From a checkpoint of a small mixture-of-experts model trained on Wikipedia.
Size: 12 layers, width 256, vocabulary 32000, 117M parameters.
Below are experts of layer 8 (counted from 0) of a mixture-of-experts language model. Rows are named router (the router's row for the expert), gate (a neuron's input weights, with its number), up (a neuron's input weights, with its number) and show model dimensions 0-255. Each number is 128 + 24 x the weight over its row's rms, rounded and kept within 0 to 255.
Before each expert's rows: a language model's description of what the expert responds to. This comes from a sample of Wikipedia text that the model never trained on.

# expert 35
What it handles: Football career entries
router [159 145 144  82 131 108 134 142 144 100 139 200 149 136  85 106 123 172 130 121 106 133 123 132 124 143 147 118 182 155 138 104 150 106 171 103 134 132 145 140 115 142 158 125 159 117 141  97 100 104 166 112  59 101 163 151 118  90 157 108 131 113  82 146 111 146  85 125 142 123 156 113 144 134  91 165 140  98 129  93  64 156 148 140 151 117  84 135 104 167  98 164 113  90 166 141 126 154 106 137 112 109 117 134 134 141  77 147  93 140 126 118 118 156 142 136  86  89 103 108 151  86 156 153 147 109 137 115 127  97 106 108 114 118 119 130 118 126 121 146 119 108 125 120 156 132  99 175  92 114  99 168 162 148 147  83 117 117 104 129 113 170 123 176 119 116  82 141 174 157 142 143 124 112 139 155 139 148 123 149 123 127 147 121 161 100 135 137 144 147 119 118  96 111 164 138 150 115 148 101 163 155 116 132 131 100 133 156 168 150  95 121 132 121 115 115 166 120 149 115 140 123  59 134 125 108 151 137 110 146 109 113 103 145  95 120 123 121 127  83 106 142 130 135 128 160 129 146 142  96 107 101 140 114 104 129]
gate0 [126 124  76 143 158  89 142 138 135 103 133 120 147 106  90 159 151 107 102 125  82 103 166 137 119 123 122 149 124 172 111 100 129  95 110 111 155 138 157 154 148 116 112 107 113 127 143 118  92  91  72 135 128 142  95 181 102 121 117 117 106 124 119 101 105 121 158 125 155  96 153 136 136 180 117 142 118  76 126 144  97 166  95 140 110 119 153 152 139 126  98 146 108 124 131 103 135 107  84 144 118 100 142 132 127 125 102 111  87 113 133 120 149 131 139 141 155 158 171 157 154 143 161 153  96 101  87 102 123 118  96 127 123  86 139 130 157 176 142 113 107  83 141  76 108 142 117 164 114 119 117 130 106 179 107 108 142 120 136 103 127 157 127 139 119 123  76 105 154  51 131 115 111 117 144 153 122 146 134 119 147 132 129 133 131 110 122 138 137 125 112 145 109 141  99 158 134 137 104 128 142 133 168 131  86  83 104 154 114 153 151 124 118  93 118  91 152  93 128  81 150 148 151 105 175 137  93 113 129 136  87 107 132 149  74 131 120 129 150  82 143 117  81 128 142 126 149 129 141 100 140 158 106 114 176 143]
up0 [136 122 107 129 142 131  97 109 107  82 128  74  88  60 145 148  65 146 114 138 115 142 138 134  99  88 114 150 110 141 152 119 114 132  90 127  85 135 138 105 123 116  81 130 121 131  98  96 145 135 153 131 142 135  94 134 148 119 169  84 155 103 163 122 138 102 105  93 116 153 125 141 135 142 126 145 136 108 117 107 105 161 137 109 130 118 150 118 110  79 107 146 101 158 123 133 109 135  99 140  92 130 114 120 106  85  91 109 129 126  90 139 140 136 119 113 159 156 149 144 119 122 144  85  85 131 100 147 115 114  72 144 126 129 129  91 133 121 158 131 170  86 132 111 119 123 143 125 151 147  70 122 135 111 114 152 102 132 139 156  94 100 116 140 132 104 134 125 124 144  68 132 132 144  74 117 113 128  95 113 116 110 117 102 165 151 117 151 140 125  95  80 131 154 122 173 116 145 161 125 137  98 125 126 133 138 143 116 128 139 153 139 114 139 198 141 121 115 164 141 112 132 163 147 133 113  68 135 128 125 109 193 131  92 124 110 133  98  90 149 200 110 151 100  83 133 140 140 141 114 115 120 130 173 122 126]

# expert 42
What it handles: Sentence endings
router [165 155 162 105 131 104 138 121 135 136 128 157 111 144  79 136 110 181 161 142 117  97 156 153  94 116 150 150 152 154 138 107 118 123 126 128 101 102 122 101 130 123 155 153 127 105 122 123 153 116 159  79 194 126 135 113 110 127 100  79 129 122 120 187  90 127 116 139  98 121 119 194 165 106 122 171 126 110 152 148 124 123 129 111 146 142 119 136 148 129 132 175 111  75 102 143 169 137 146 139  89 123 137 163 133 126  89 139 106 126 136 109  90 132 162 120  95 143 114  90 112 114 122 100 115 125 135 142 110 134  96 137 149 135  98  81 148 110 136 118 134 103  96 109 104 114 104 107 134  96  93 146 111 135 186 135 108 121 108  95 147 153 140 119 131 105 124 170 174 119 157 155  98 139 125 113 152 149 150 128 117 110 137 118 143 117 108 114 124 133 158 170 127  77 137 130 101  95 144 112 197 128 129 128 166 150 109 150 154 175 145 130 125 169 113  75 130  58 126 133 140 106 110  97 111 145 131 138 106 167 124  92 135 132 126 119  95 128 115 118  86 111 131  92 129 151 120 140 135 115  73 137 149 137 125 139]
gate0 [103 119 114  99 139 139 148 115 160 101 110 130 140 170 153 151 129 152  59 129 169 166 113 158 143 111  86 145 144 150 111 125 128 117  97 143 100  87 120 122 119  93 124 130 120  83 130 111 127 128 130  90 105  87 107 159 140 122 155  84 130 127 106 153  80 108 111 154 139 152  94 127 108  98 140 113 115 103  96 128 146  73 127 160 151  87 107 135 148  98 105 135 140 131  75 134 160 117 113 129  92  84 131 180 129 174 115 135 144 139 102 167 109 136 152 111 105 103 125  90 145 141 121 103 149 106  92  92 142 120 118 155 121 113  96 129 139 120 133  56 151 115 139 109 157 157 117 123 145 123  83 131 125 151 101 110 158 127 112 118  97  73 115 127 144 139  99 122 101 160 159 157 154 135 148 138 118 107 133 112  92 126 132 149 103 140 118 141 117 153  91 112 119 136 127 113  95 155 152 149 147 115 140 130 154 137 142 113 128 149 144 136 129 169 108 131 145 158  80 117  84 130 128 129 106 121 129 128 141 159 193  86 149 118 110 126 125 134 146 179 177 122 117  97 129 135 122 114 159 122 166 128  86 110 174 146]
up0 [118 136 128 115 120 142 135  83 138 123  76 123  99  87 134 150 119 152  99 113 114  94  92 132 126 159  92 127 113 130 116 151  88 155 109 142  92 105 142 107 148 149  92 106 158 122 124 156 151 106 139 136 128 152 141 148 156 143 153 136 120 117  65 109 118 110 125 138 155 144  88 111  78  95 146 147 143 128 104  74 132  86  69 140 144  98 102 140 157 138 112 144 112 127 134 177 119 140 112 120 128 130 112 139 129 122 112 130  89 144  81 118  88 125 109 103 155  99 138  81 121 173 139 128 118 160 146  98 136 140 114 146  89 118  98 148 149 129 139  50 123 117 115  81 136 135 103 120 154  86  99 115 111 131 119 165 109 132 117 117  92 123 141 155 136 140 113 107 108 201 154 146 127 114 148 109  96 121 149 157  74 161 120 140 105  80 120 142 145 160 116 112 118 136 134  98  99 143 107 126 176  95 123 163 113 171 148  96 123 158 114 124 137 138  98 132 121 153 131 100  98 153 148 133 123 121 166 145 136 152 102  83 119  89 123 133 134 121 161 138 171 125 118 116 161 171 142 129 126 161 141 105 133 109 126 129]

# expert 44
What it handles: Label colons and semicolons
router [151 145 158  83  59 122 117 101 163 154 139 144 122 189 116 120 113 172 114 150 114  96 158 104  99 156 162 165 121 112 129 120 123 144 133  98 152 108 137 162 134  97 127 148 163 102 150 108 130 123 156 100 118  92 165 162 115 102 115  95 110 134 107 182 138 142 102 103 121 118 104 172 105 126 130 123 114 123 143 131 190 121 115 104 140 113 110 141 157 144  88 161 113 105 110 163 134 143 141 137 110 117 103 124 124 167 104 143 134 117 101 140 131 136 126 138 109 128 115  90 120 144 126 123  96 117 139 160  98 103  97 142 125 114 142  89 147 144  93 119 112 132  88  83  88 117 121 105 113 115  62 164 125 152 160 147 145 137 115 162 132 122 123 146 136  96 120 147 111 145 155 142 150 149 145 137 146 143 127 138 101 104 146  93 149 129 145 130 120 166 169 124 125 148 174 118 132  94 125  93 122 125 173 110 122  88 101 124 142 146  96 128 169 158 105  95 151 127 144 168 146 118  86 126 135 130 129 113 104 137  90 112 132 189 125 114  80 141 105 106 104 110 165  88 107 161 113  90 135 106 112 136 114 179 153 116]
gate0 [149 124 132 125 109 118 113 126 141 158 147 130 134 105 118 145 123 157 121 126 125 113 128  93 140 100  62  84 157 125 140 169 109  91 104 124 147 116 164 135 120 136 110 101 100 106  99 131 127 142 152 153 186  79 139 126 152 101 132 144 171 168 119 119 134 134 115 150 135 156 124  91 141 150 105 145 106 122 177 111 188 130 184 126 121 137  99 143 151 113  94  89  99 115 109 119 122 136 114 118 133 141 141 132 120 120 128 132 170 140  90 124 115  74 117  86  89 141 127 137  85  88 111 173 151 100 152 120 116 131 113 109 102 132 132 112  94 121 140  64 115 137 164 138 105 148 121 165 118 134 129 178 130 117 188 170 116 125 113 109 134 135 112  96 118 117  91 135 137 161 120 123  90 140 157 127 115 124 142 124 121 159 134 106 109 152 139 137 135 135 159 116 157 125 118 140  94 128 158 132 122 138 137 116 111 112 158 112 143 138  91 102 133 137 166  88 122 134 176 161 143 157 107  87 135 160 112 111 131 117 142 150  70 159 179 131 189 127 120 115 137 120 101 135 190 118  96 109 145 151 122 162 167 108 104 134]
up0 [ 96  95  87 132  86 143 151 163 140 176 123 103 151 113 129 121 131 142  99 101 135 148 119 134 125  91  99 167 105 106 112 139 176 143 167 129 154  87 136 109 160 123 120 136 115  98  96 120  83 116 104 137 113 141 144 163 104 110 130 123  67 153 107 134 139 111 153 119 114 104 117 181 172 100 165 107 111 101  73 123  77 135  95 144 147 107 149 144  90 111 111 151 121 147 108 111 136 121 130  87 147 110 128 146  90 146 112 101 124 117 145 121 124 161 113 103 152 125 117 128 149 125 138 108 144 159 181 125 138 106  98 131 125  99 122 153 141 112 101 145 155 160  94 104 133 148 135 107 128  85 123 115 135 150  52 135 127  99 184 117 122  87 143 126 119 138 162 118 121 163 149 117 137 140  80 141 104 141 100 130 100  84 116 152 131 159 132 150 131  97 172 110 106 165  84 128 176 148 124 129 166 151 117 131 129 142  81 112 106 124 116 139  95 129 122 159 157 101 139  97  89 106 144 130 133 109 133 121 120 161 119  85 152  73 132 152 101  95 120 139  95 154 150 147 109 128 143 145 129 131 120 118 116 104 117 137]

# expert 62
What it handles: Coordinating conjunctions and commas
router [164 128 168 107 155 140  87  92 151 161 172 141  90 123 127 105 145 152 165 104 142  97 131 128  80 179 145 142 136 132 109 129 146 136 155 117 145  98 147 127 112 111 153 157 150 108 137 110 129 125 123  96 141 140 155 151 142 135 121  78 128 123 172 119 115 133 112 156 101 102 103 141 120 135  87 105 101 113 142 117 145 112 138 105 140 110  94 115 104  93 140 124 120 118 152 122 170  90 125  99  51 105 141 140 106 131 153 119 115 138 104 121 121 159 152 148 126 143 123  96  96 110 141 120 122 132 169 135 139 105  87 132 131 110  88  80 140 109 162 123 128 144 101 165 115 128 115 131 156 131 108 170 137 155 145 120 132 102 111  99 128 148 161 151 136 105 130 168 158 154 180 154 116 152 120 122 136 144 157 155 102 105 112 145 152 100 175 143  98 113 111 116 122  96 150 136 110 121 104  86 152 129 135  82 177  94 131 137 168 190 110 108 125 156 117 108 105 134 135 134 118 145  63 161 147 129 143 132 146 180 140  70 124 154 152 154 134 125  98 117 143 107 152  96 125 127 152 132 156 106 127 114 179 114 130  94]
gate0 [101 118 123 130 137  97 129 168 140 112 131 119 142 150 127 143 113 153 164 141 131 119 102 130 126 121 138 179  99  96  76  91 169  76 124 137 145 119 140 133 127 168  98 159 129 116 167  92 132 111 149 138 155 147 143  72 148 107 140 127 128  81 139  95 142 128 116  87 149 128 122 137 106  94 131 118 130 113 108 122  93 142 139 164 123 126  89 117 136 119 116 116  99 119 148  99 149 165 139 110 104 164  79 123 151 154 170 142 113 166 146 150 129 146 111 157 168 136 134 139  69 118 105 168 161  98 122 132 143 102 108 153  94 143 189 100 125 169 144 131 139 163 157 143 101 125 161 150 180 139 126 148 143  97 127 152 113 110 110 122 127 144 161 113 159 143 103 140 125 108 137 182 126 115 102 114 139 155 165 145 113 151 109 106 113  91 138 143 147 141 155 121 147 149 185 141 114 158 135 147 109 144 134 127 125 160 111 107  83 140 139 145 178  74 132 113 125 142 105 136  94 123 115 127 119 134 123 104 130 136 112  92 128 139 156 145 132 170 165 177  86 157 102 110  91 167  75 135 145 150 132 124 122 145 132 108]
up0 [137 151 148 154  96 105 124 125 139  94 131 114 130 135 114 110 110 141 156 145 137 138 106 131 114 120 101 155 114 107  96 114 136 105 118 117 119 121 141 113 123 106  93 118  82 139 135  74  78  85 126 148 140 109 106 150 105 129 156 108 127  77 149 102 120 100 122 101 144 137 151 131 164 109 135  98 169 126 132 136  94  88 103 151 138 137 133 153 105 125 137 119  63 151 161 148 176 143 101 124 140 157  85 137 115 131 163 137 157 131 123 107 125 175 127 167 138 126 133 112 131 131 130 150 106 106 130 163 118 164 114 116 100 164 157 117 136  96 164 160 106 159 122 152 144 103 115 192 144 151 155 136 131  94 126 143 117 131 164 135 116 132 119 108 153  99 138 120 154  97 147 141 127 129 138 128 128 167 173 125 129 130 104  95 114  83 137 188 144  88 148 153 118 153 145 104 135 114 129 197  92 121 164 116  79 147 151 106 103 117 128  86 136  97 112 153 149 141 135 106  98 156 140 143 140 100 107 141 132 130  95 145  68  98 155  91 152 136 147 155 142 156 158 146 104  93 111 110 140 160 142 116 145 146 104  63]